{"num_hidden_layers": 11, "hidden_size": 256, "n_experts": 8, "experts_per_token": 2, "d_expert": 128, "d_shared_expert": 128, "hidden_act": "swiglu", "moe_layers": [2, 3, 4, 5, 6, 7, 8, 9, 10], "router_score": "softmax", "normalize_top_k": true, "routed_scale": 1.5, "balance_loss": 0.0117, "balance_bias": false, "router_bias": true, "shared_expert_gate": true, "init_std_router": 0.0334, "lr_router": 0.000301, "vocab_size": 26445, "norm": "rmsnorm", "norm_eps": 1e-05, "tie_word_embeddings": true, "optimizer": "adamw", "learning_rate": 0.00169, "beta1": 0.9, "beta2": 0.95, "batch_tokens": [32768, 65536, 131072], "max_seq_len": 384, "train_tokens": 337800000, "max_steps": 4609, "dataset": "wikipedia_en"}
Below are experts of layer 7 (counted from 0) of a mixture-of-experts language model. Rows are named router (the router's row for the expert), gate (a neuron's input weights, with its number), up (a neuron's input weights, with its number) and show model dimensions 192-223. Each number is 500 + 40 x the weight over its row's rms, rounded and kept within 0 to 999. Numbers have three digits each.
Before each expert's rows: "gets" lists some tokens that make up at least twice as much of what it gets as of all text; "mostly gets" lists some tokens that are sent to it at least half of the time. This comes from a sample of Wikipedia text that the model never trained on. Tokens count by the router's weight.

# expert 2
gets: " the", " a", " in", " to", ".\n\n", " his"
mostly gets: " his", " her", " its", " their", " a", " until"
router:460516521476480556405468540493508516486486470526483540502398464536540533521524499456563486472507
gate30:493545411438469473534517506512510519511469538477474491536447414509472478540482458485488428512529
up30:500539388451504554502500524459518481491436508542495544562451459514486517483474457555475487562575
gate31:534453540520602513429481549551477450474454516483579468536484569451592452559486546462463532509480
up31:467480495526478531500479517479491465578478549495449453488452507589436522445567467526520467525543
gate32:492537543448473464522493552498480518524525507429477507521477471523545517387414497459601518549486
up32:535498509544512450529523544516436455459543455478551502511554551480469478571522581456463498456499
gate33:452494498563395465416418484516521487482471492437451502444478482576486491584521521407464458455541
up33:493438557558474580552495476500499497503509549544583413456510532464445496547491502476537486445545
gate34:443504447491418493440486620488512509508507493486506485504537500583450515458536463510590537472470
up34:540543489418443564421521535483453509555500515486412462439563454516499519456504438438463522500531
gate35:518506529542524514494545534496525439565503538488476467495488556442515545459397531509490527526499
up35:509482596510507521481500544496485479466461551528479505398503514539480512420556412546529536529473
gate36:492557548479534408520495433508446521528509494473542619477493448572499514483519557471464497448507
up36:561515485545512529494415503550461515518534495499637485512428488616547536525468529545537524483505
gate37:508451490463497535416484532423526473512515395463491437478507492551468491506470508473555507446488
up37:547519503486567537526489530470482489508563412457537532522480542541467511448482467500520490475514
gate38:516491476391439531465438567539558427530519514453483466516479476452431530447491470469520529508515
up38:444503496545518537493561535520513525488445613500441490508521504485481587461491444417526576524452
gate39:471557520551464550483511523499503501583465516489510537526539525497566455431442452521526544541499
up39:521572508561524445491520484526425460522509543472400445508516451465500498399511585408467538499506
gate40:479486445482454542498503524478570543466515510477457482443455570501523420554477472475483574535527
up40:452487574471527485418546497538510394507484475394622476538495495487412469524492484500546441440481
gate41:476538521531531468454405495546559503493507420525480482544487506498563483535501477483550578482504
up41:480514520456556567450543465520505430466451520523482467513470479402477537505520485516525512503424
gate42:518446415507522505493544528502472549524394474529510474471503605532599518537466465492484563471461
up42:564507513511494482504490515469549532548519441561534430484466461499535529528562465392493479497543
gate43:465472480436529481438488433548491533411547515522467466503522523482480546511516548427469431530453
up43:547509534492525562451542419487482520487541550533466441524525445500500558513454539453424481514470
gate44:451545600462448507472572573496534520488531469506442525526476503596538491469491511473522472547502
up44:515510497523429528574525523526460492473528363514511532584531476430512521565472515579502535498514
gate45:453533574502425494446419573524502449526416517531490493409528478516440477524471486499487467544446
up45:552530533483468493511473489574486402453524543600499463452533501625488500478538562433421527501526
gate46:511481454514428430531557504484547475522467461450543481544489472510524473505504508479574518552496
up46:508483462424488521521471477501535470445508505508454495472607544495493480483424478542471504493502
gate47:459517484516499465451487530532465527458538512522505570480458448556531581511523436468528538532473
up47:557517469536537448564503518557513458520526533472486550489571499481508479500430469419554447504548
gate48:495538528493500436507501496519513514421507497540441554500443497477567508498496486530487501471468
up48:581480459497460532534455583572500495513495552524504513380506449508496503480538459463511462508519
gate49:515523507466540483482477541520549517531501513463582491556433482439541515472447538513506439509465
up49:508521484526493580532594533565514489542457480635502519570490499515479550533512484457552523492520

# expert 5
gets: " |", ".", "-", ",", "|", " of"
mostly gets: "\".", " began", " Robert", " died", ").", "="
router:539473512459526517461519579562485445566468569529513476451563514449485481480491470504539485490501
gate30:470481496486419543477521530563506473510482544485465563546537489497504554571467558560487534586503
up30:521516548482484486480509539502479472489531519527543462493482463528542438430557425547560597552588
gate31:470506553493582478412497588570478438519422457436484494561428559433456478404500496515513499470497
up31:487487501540511474563529523465475486444430531503511554506517510513488475547511437552552548540529
gate32:498506553472485542509450523426492487471545507478442454523489503532445473480440556463599432505563
up32:521558487505538450514431488511514498503544455481424522449519505448461481521437427420506446544441
gate33:479527487434447541519503542547530500540541557387552499504543529452408431555490466497466548513444
up33:512485468383426552499461469481547458481446527417526501564495504438435447548487475492499511533449
gate34:423444473520456517500442505521529471509491474475483531547554487540550465555468525502497521518485
up34:441568501525507548485460531462451527509551476552475557509474441544530526459502533434492528521601
gate35:483461496468486481518528545449469556508506394478498480540535494513447479462493490504478469468488
up35:469519504557520503498529657522460511504569482469482489498482501489517463421519468529504500455572
gate36:489464448528453573496586492477469525507501553524532482497487427461575485497434519468507522501480
up36:514481456436554519498473442479437508527499495436473525454486477474527520502533506509503551556528
gate37:495514505497492545420520548496521426536508530518499573465492443498490467522476439540495485453486
up37:519462452507416510536464554512469541479492511504540520463495464429504478521540535465525512492476
gate38:511488519460492463444475499532507462517445434431501607495462533512568476483497479523483560607606
up38:544536531511552532492468454557513536460448523529415523428458555456455506454514476483515527461549
gate39:479515524583504539453529495518518529529480462413463509534495566489540574470495418477531467486517
up39:501535562501404510576567460481556441474537536454504534512517557496506477592505586504493580469477
gate40:549561474441463466500477498530573495482477461474508490460483533490474393537429463476454513499485
up40:447533568531486522522422420498521432448491535536506469459515517491453490549508500404484405468514
gate41:572414537480474447428470447491456513533487532522473495482483510511529501507448401468522453529413
up41:444468487507521531467518509495513546481518559419598549568478546447556420459453484540484511496474
gate42:525507564523441529467411513502510522463564443466482468530479496499565483556524506440505434471486
up42:528435514503464557462480548572514463469539526531544504538454511498502491555507422589500485479488
gate43:469511428529462437517539499425582540507504480484462515577503504468499478520494557509475466499499
up43:494475410517523433552502495554527530493564509499491518488486545460517414526517476494451500477435
gate44:454499426451510571488488543515477573499494538565536539585504492424451496520582513501412525473511
up44:499526490512563469505479456446481536503517551520464526521517576450452490439488430537514545451533
gate45:491512526477480564472535482502519513479548499442618523593494502461536455494581502504582480515574
up45:428532484548464498490481479469392455530537500525458527473430478479483482459459508577454407549462
gate46:565499521518538495458607530414465489485529516524477465458469506464472561500518495474544481555560
up46:509550524544520514537502451544535438449487523575436473400414555501464530479556491571522491450529
gate47:445493479537525489459401539461459522488459430385510492450547569490558531525539466444493478548441
up47:507477463473509471511622477492513496552576512537495486554541456468498485507493495555509403486460
gate48:488501504475500523527496469471462475446454417594426488493435555506550535478486532516506587482438
up48:515504521455480544506416492457524528510524442489557488513451502552498490574560573473449442523588
gate49:537488558503506514492539491522501506532514522506564510533543460521502500495468458513525553516488
up49:526516466520462516363433522510500479502418555487502474493456591508609506464463473471535499526462

# expert 6
gets: " ", " (", "–", "200", "199", " B"
mostly gets: " T", " R", " M", " K", " P", " N"
router:443487542512485558482578449507484525460568541503527574486511486497536558474462497502470454477586
gate0:451456478459527564505541565471452511472429490494445490506531495480468509525430490538567423478474
up0:499587497494453536446482499484468472561582462461517438482544502537507484468569415444465511492524
gate1:468535473493451513537498517503516472441508483476477468527463457467482488492511447443495494495525
up1:531470500498474474548484484524485470493459542530518530468496573466456519533495438470458476497544
gate2:483536487538464494525510527503507483440511519537509436572480550550482457502518505502499480499534
up2:548500478505463508516474478473509531425459516439528508544542497486507414501504504477549511502511
gate3:468506501463552524506484489537452452556487452421504515503507514476525544474509534587460491421509
up3:546508507513477515517499537494511498460492511491440439500559557490528477503419479440487470429556
gate4:459461464473494574541538568392515524459542471512543505500480496482557539503588435537560556492550
up4:458474541454463519486494519481465472465512477527529481489510578542486467444484511503507479466491
gate5:530562493494420488537493578542445486483562464448409518516479478586518507525491496503540512519515
up5:457473489534469458553481444527512490511551482532470500508483451564534509471455508476542483495518
gate6:524505501551496509474494513474479437463528472455589496513514470576469553491489507500432519514458
up6:428415527511535407442426515487442488451532500464536485456508433572521549416522567501526566532483
gate7:428505535489511509468491519533484476610470469476400463530483516585518559517526478511553427483569
up7:516479521517529496483532398501455490478556500458489538476475529512506470471551518539493587427507
gate8:514569482490503510501534540476525553517498454500512548516465488476535488449443492374452532497502
up8:494457466568464457451462478506500503467504511503465441479570511599532544519489550519526491539480
gate9:577537512522499465545519512533521526508518480520527464483562603453550489579477518495460473494476
up9:477457482435489532515405570453470521475522453493449502545454445504583487454540506470521490545522
gate10:609442503498392489459477537508571512446482447481445458474527416453587458510444435504468517476468
up10:503460520547451565508493483510559442549493455563516565442483411563520483521589467505536504450489
gate11:483487505515506520441498529530432564493507545517585549472480464509491468477545498509541455536451
up11:543437527501514520571476528555490574502455559500568557499454543473462416509479488514497578481514
gate12:496463508465522489480486490509529491528493438478514401507486499541528521609455495430445521471535
up12:556460540463451522503505537542497489475483423477593482487452448565500449431491531548461480417501
gate13:480571535456466499545538552480535503504515532466507462563530506529450543501506494471537636544488
up13:528411523533462475533393532524479532528515492527468470487453562505511539484469521459448493557466
gate14:539548538490424558440584514504434513485468473389509476475500506369512526543471490454503555514488
up14:538569517563508514512522509465536489526477462500568447510534434476525424506481491539595530483522
gate15:460483478497519528513514467468534501489542540369488494534509545474558519475503516435499489516491
up15:524458528514511534466380493541469559498510434507526502443477412556548484487534466549555542556510
gate16:482422412452473537601424481489510501451550435470489579468537437440498492480507467505494505481442
up16:529508563536533526509516483513448495451518498547467482420526523470488515465470479477432534541531
gate17:473486429499485499507493528511503550498489509508520540533496502548469485490562570495443514527544
up17:469453496476483492443486513405545522525472496507484466404570494505550457569491530468571484527546
gate18:433546488521466476566503527448484518531481430506546492538490526492495511482503449526479430447504
up18:510523543496556472510522497498482478479518445493515527480557542497411470491515448476588465509530
gate19:475510569540455514427441521554588435519488471487447492539464461536427479482476566506491485568528
up19:422558528530523575493469500543573480461476525476470500432486508495521439530516563486475458503580

# expert 1
gets: ",", " and", " was", " |\n", " is", "\n"
mostly gets: " who", " been", " would", " they", " are", " was"
router:531438517446516510520510467449444468509473458444486496558472517507546436506531526563510605568486
gate0:475488453527533510505458547495524500525506547437493491504496519559449488537433496527475523467524
up0:491397576463436515515500560535513496576467504517512467430482529491490467565482542482497509492563
gate1:459517544503460487469507510471534514501474513475483443458509489513454529457513485523516490489440
up1:480520509559545500515507443571456501463495512446520523477529476508515470518485463487522544553532
gate2:552440512470506453551550499493548483541564519510469528507479540504489520453465454501478511469466
up2:518422551464513499519496485458541409500551517487509525532518544439476510522507494544435460506561
gate3:540505546499465467548479497474457601456474529454461579480430578586480532526525508455524500497553
up3:522487519424536494521492511463483522556502533498520469550504491528575485481499504469504615574425
gate4:511449528544478515527501523467501489571520436480520464513544440501486481467534488479544500420494
up4:467462486466495554503402503471503492483483441467429502519521509534543464482433459567453539464574
gate5:514549459494519486540590495527587505445503467532543489516520494467460487531536575501474519589512
up5:563477478528482493523536475501490510543519511417447491540522438461465509475503477526497584546522
gate6:527450447474437592502468530440497533562551453514554425471510504457546515479556536494546512533487
up6:539491515522504507479499485463417535590478480550481490569467562478451542496445495468447474531501
gate7:573460526495485516536482523530479488507505544544516492502458527456507524538495451548421517499507
up7:496467438481465502456472530496478561499511442512562598444472487513518509527467466489562492537505
gate8:523458524513471514473496514473549498541538515502541481484494497511463494474444475537513515523505
up8:536452546497560561538465512514552514524542478499591547482523490563505604510442488448421504482441
gate9:476568552504448501516461503517522386524489414518459440494540578485551406561499440498526528493488
up9:500458533507526432479488513549482492432507388487487516468536436498532475489485504552491543484470
gate10:530510464474467495554566481435542480489518575417478511491570506481460511526487490464565545530480
up10:539464502448522503487438537474515430491456510501511513388522576572502440564419486458441547502526
gate11:513539449545525438459489518502457566507489465382492474575532434492563541485515528467517542450483
up11:506525513494494573540428533438487443548510519587492528420512536476434560494452443581492501507469
gate12:468534489496523460517552465514495482449440469519497530511436513534468473491523556501469601457520
up12:446486511424542504470514490601559460474513530489482520415505466511487559524468518416506479482493
gate13:512465480487517505510517517511501545459472532531449514522572504520502454517530471457517560526542
up13:484494509489413442477428523475480523493477518486487465468498490541564505551492471490523525539530
gate14:559446540518472554460439562576531537473430562474462520525520488521546478478472438515523474435468
up14:469506482423500488481462435513538498494502549473444549488583502442520534460458479465516477528489
gate15:493527570497461468431564538482524513500484556491489543471493546475554550500502473541492527573438
up15:469475448463504463470539526576519468479535480434437481567472422466486511499458487459493467488544
gate16:483552528478451582531496502516493469579497508467553444486491498507481506518536537523523500523436
up16:483521499444577517504572486493475507551488545422525525510454488472576476486552473531457499528510
gate17:542511475476500459505490501546472482471593531453536488587448449449512546543468579468403410515453
up17:480539466521526560562529461503572491566414469500490560509491547510482493523566502534510494490570
gate18:476503456516458467474523442531553550506490486446397519547530438502489449509464550487464524488586
up18:515465528514500474418471498481531454546553477480586432491457540542483588500453525500439442535488
gate19:599505456493471520459462524445439461523479566516494520541499509484597483552475489530455507495507
up19:506477489550473496539475515478508435520476521530469521524509505493584436565441538517506473520525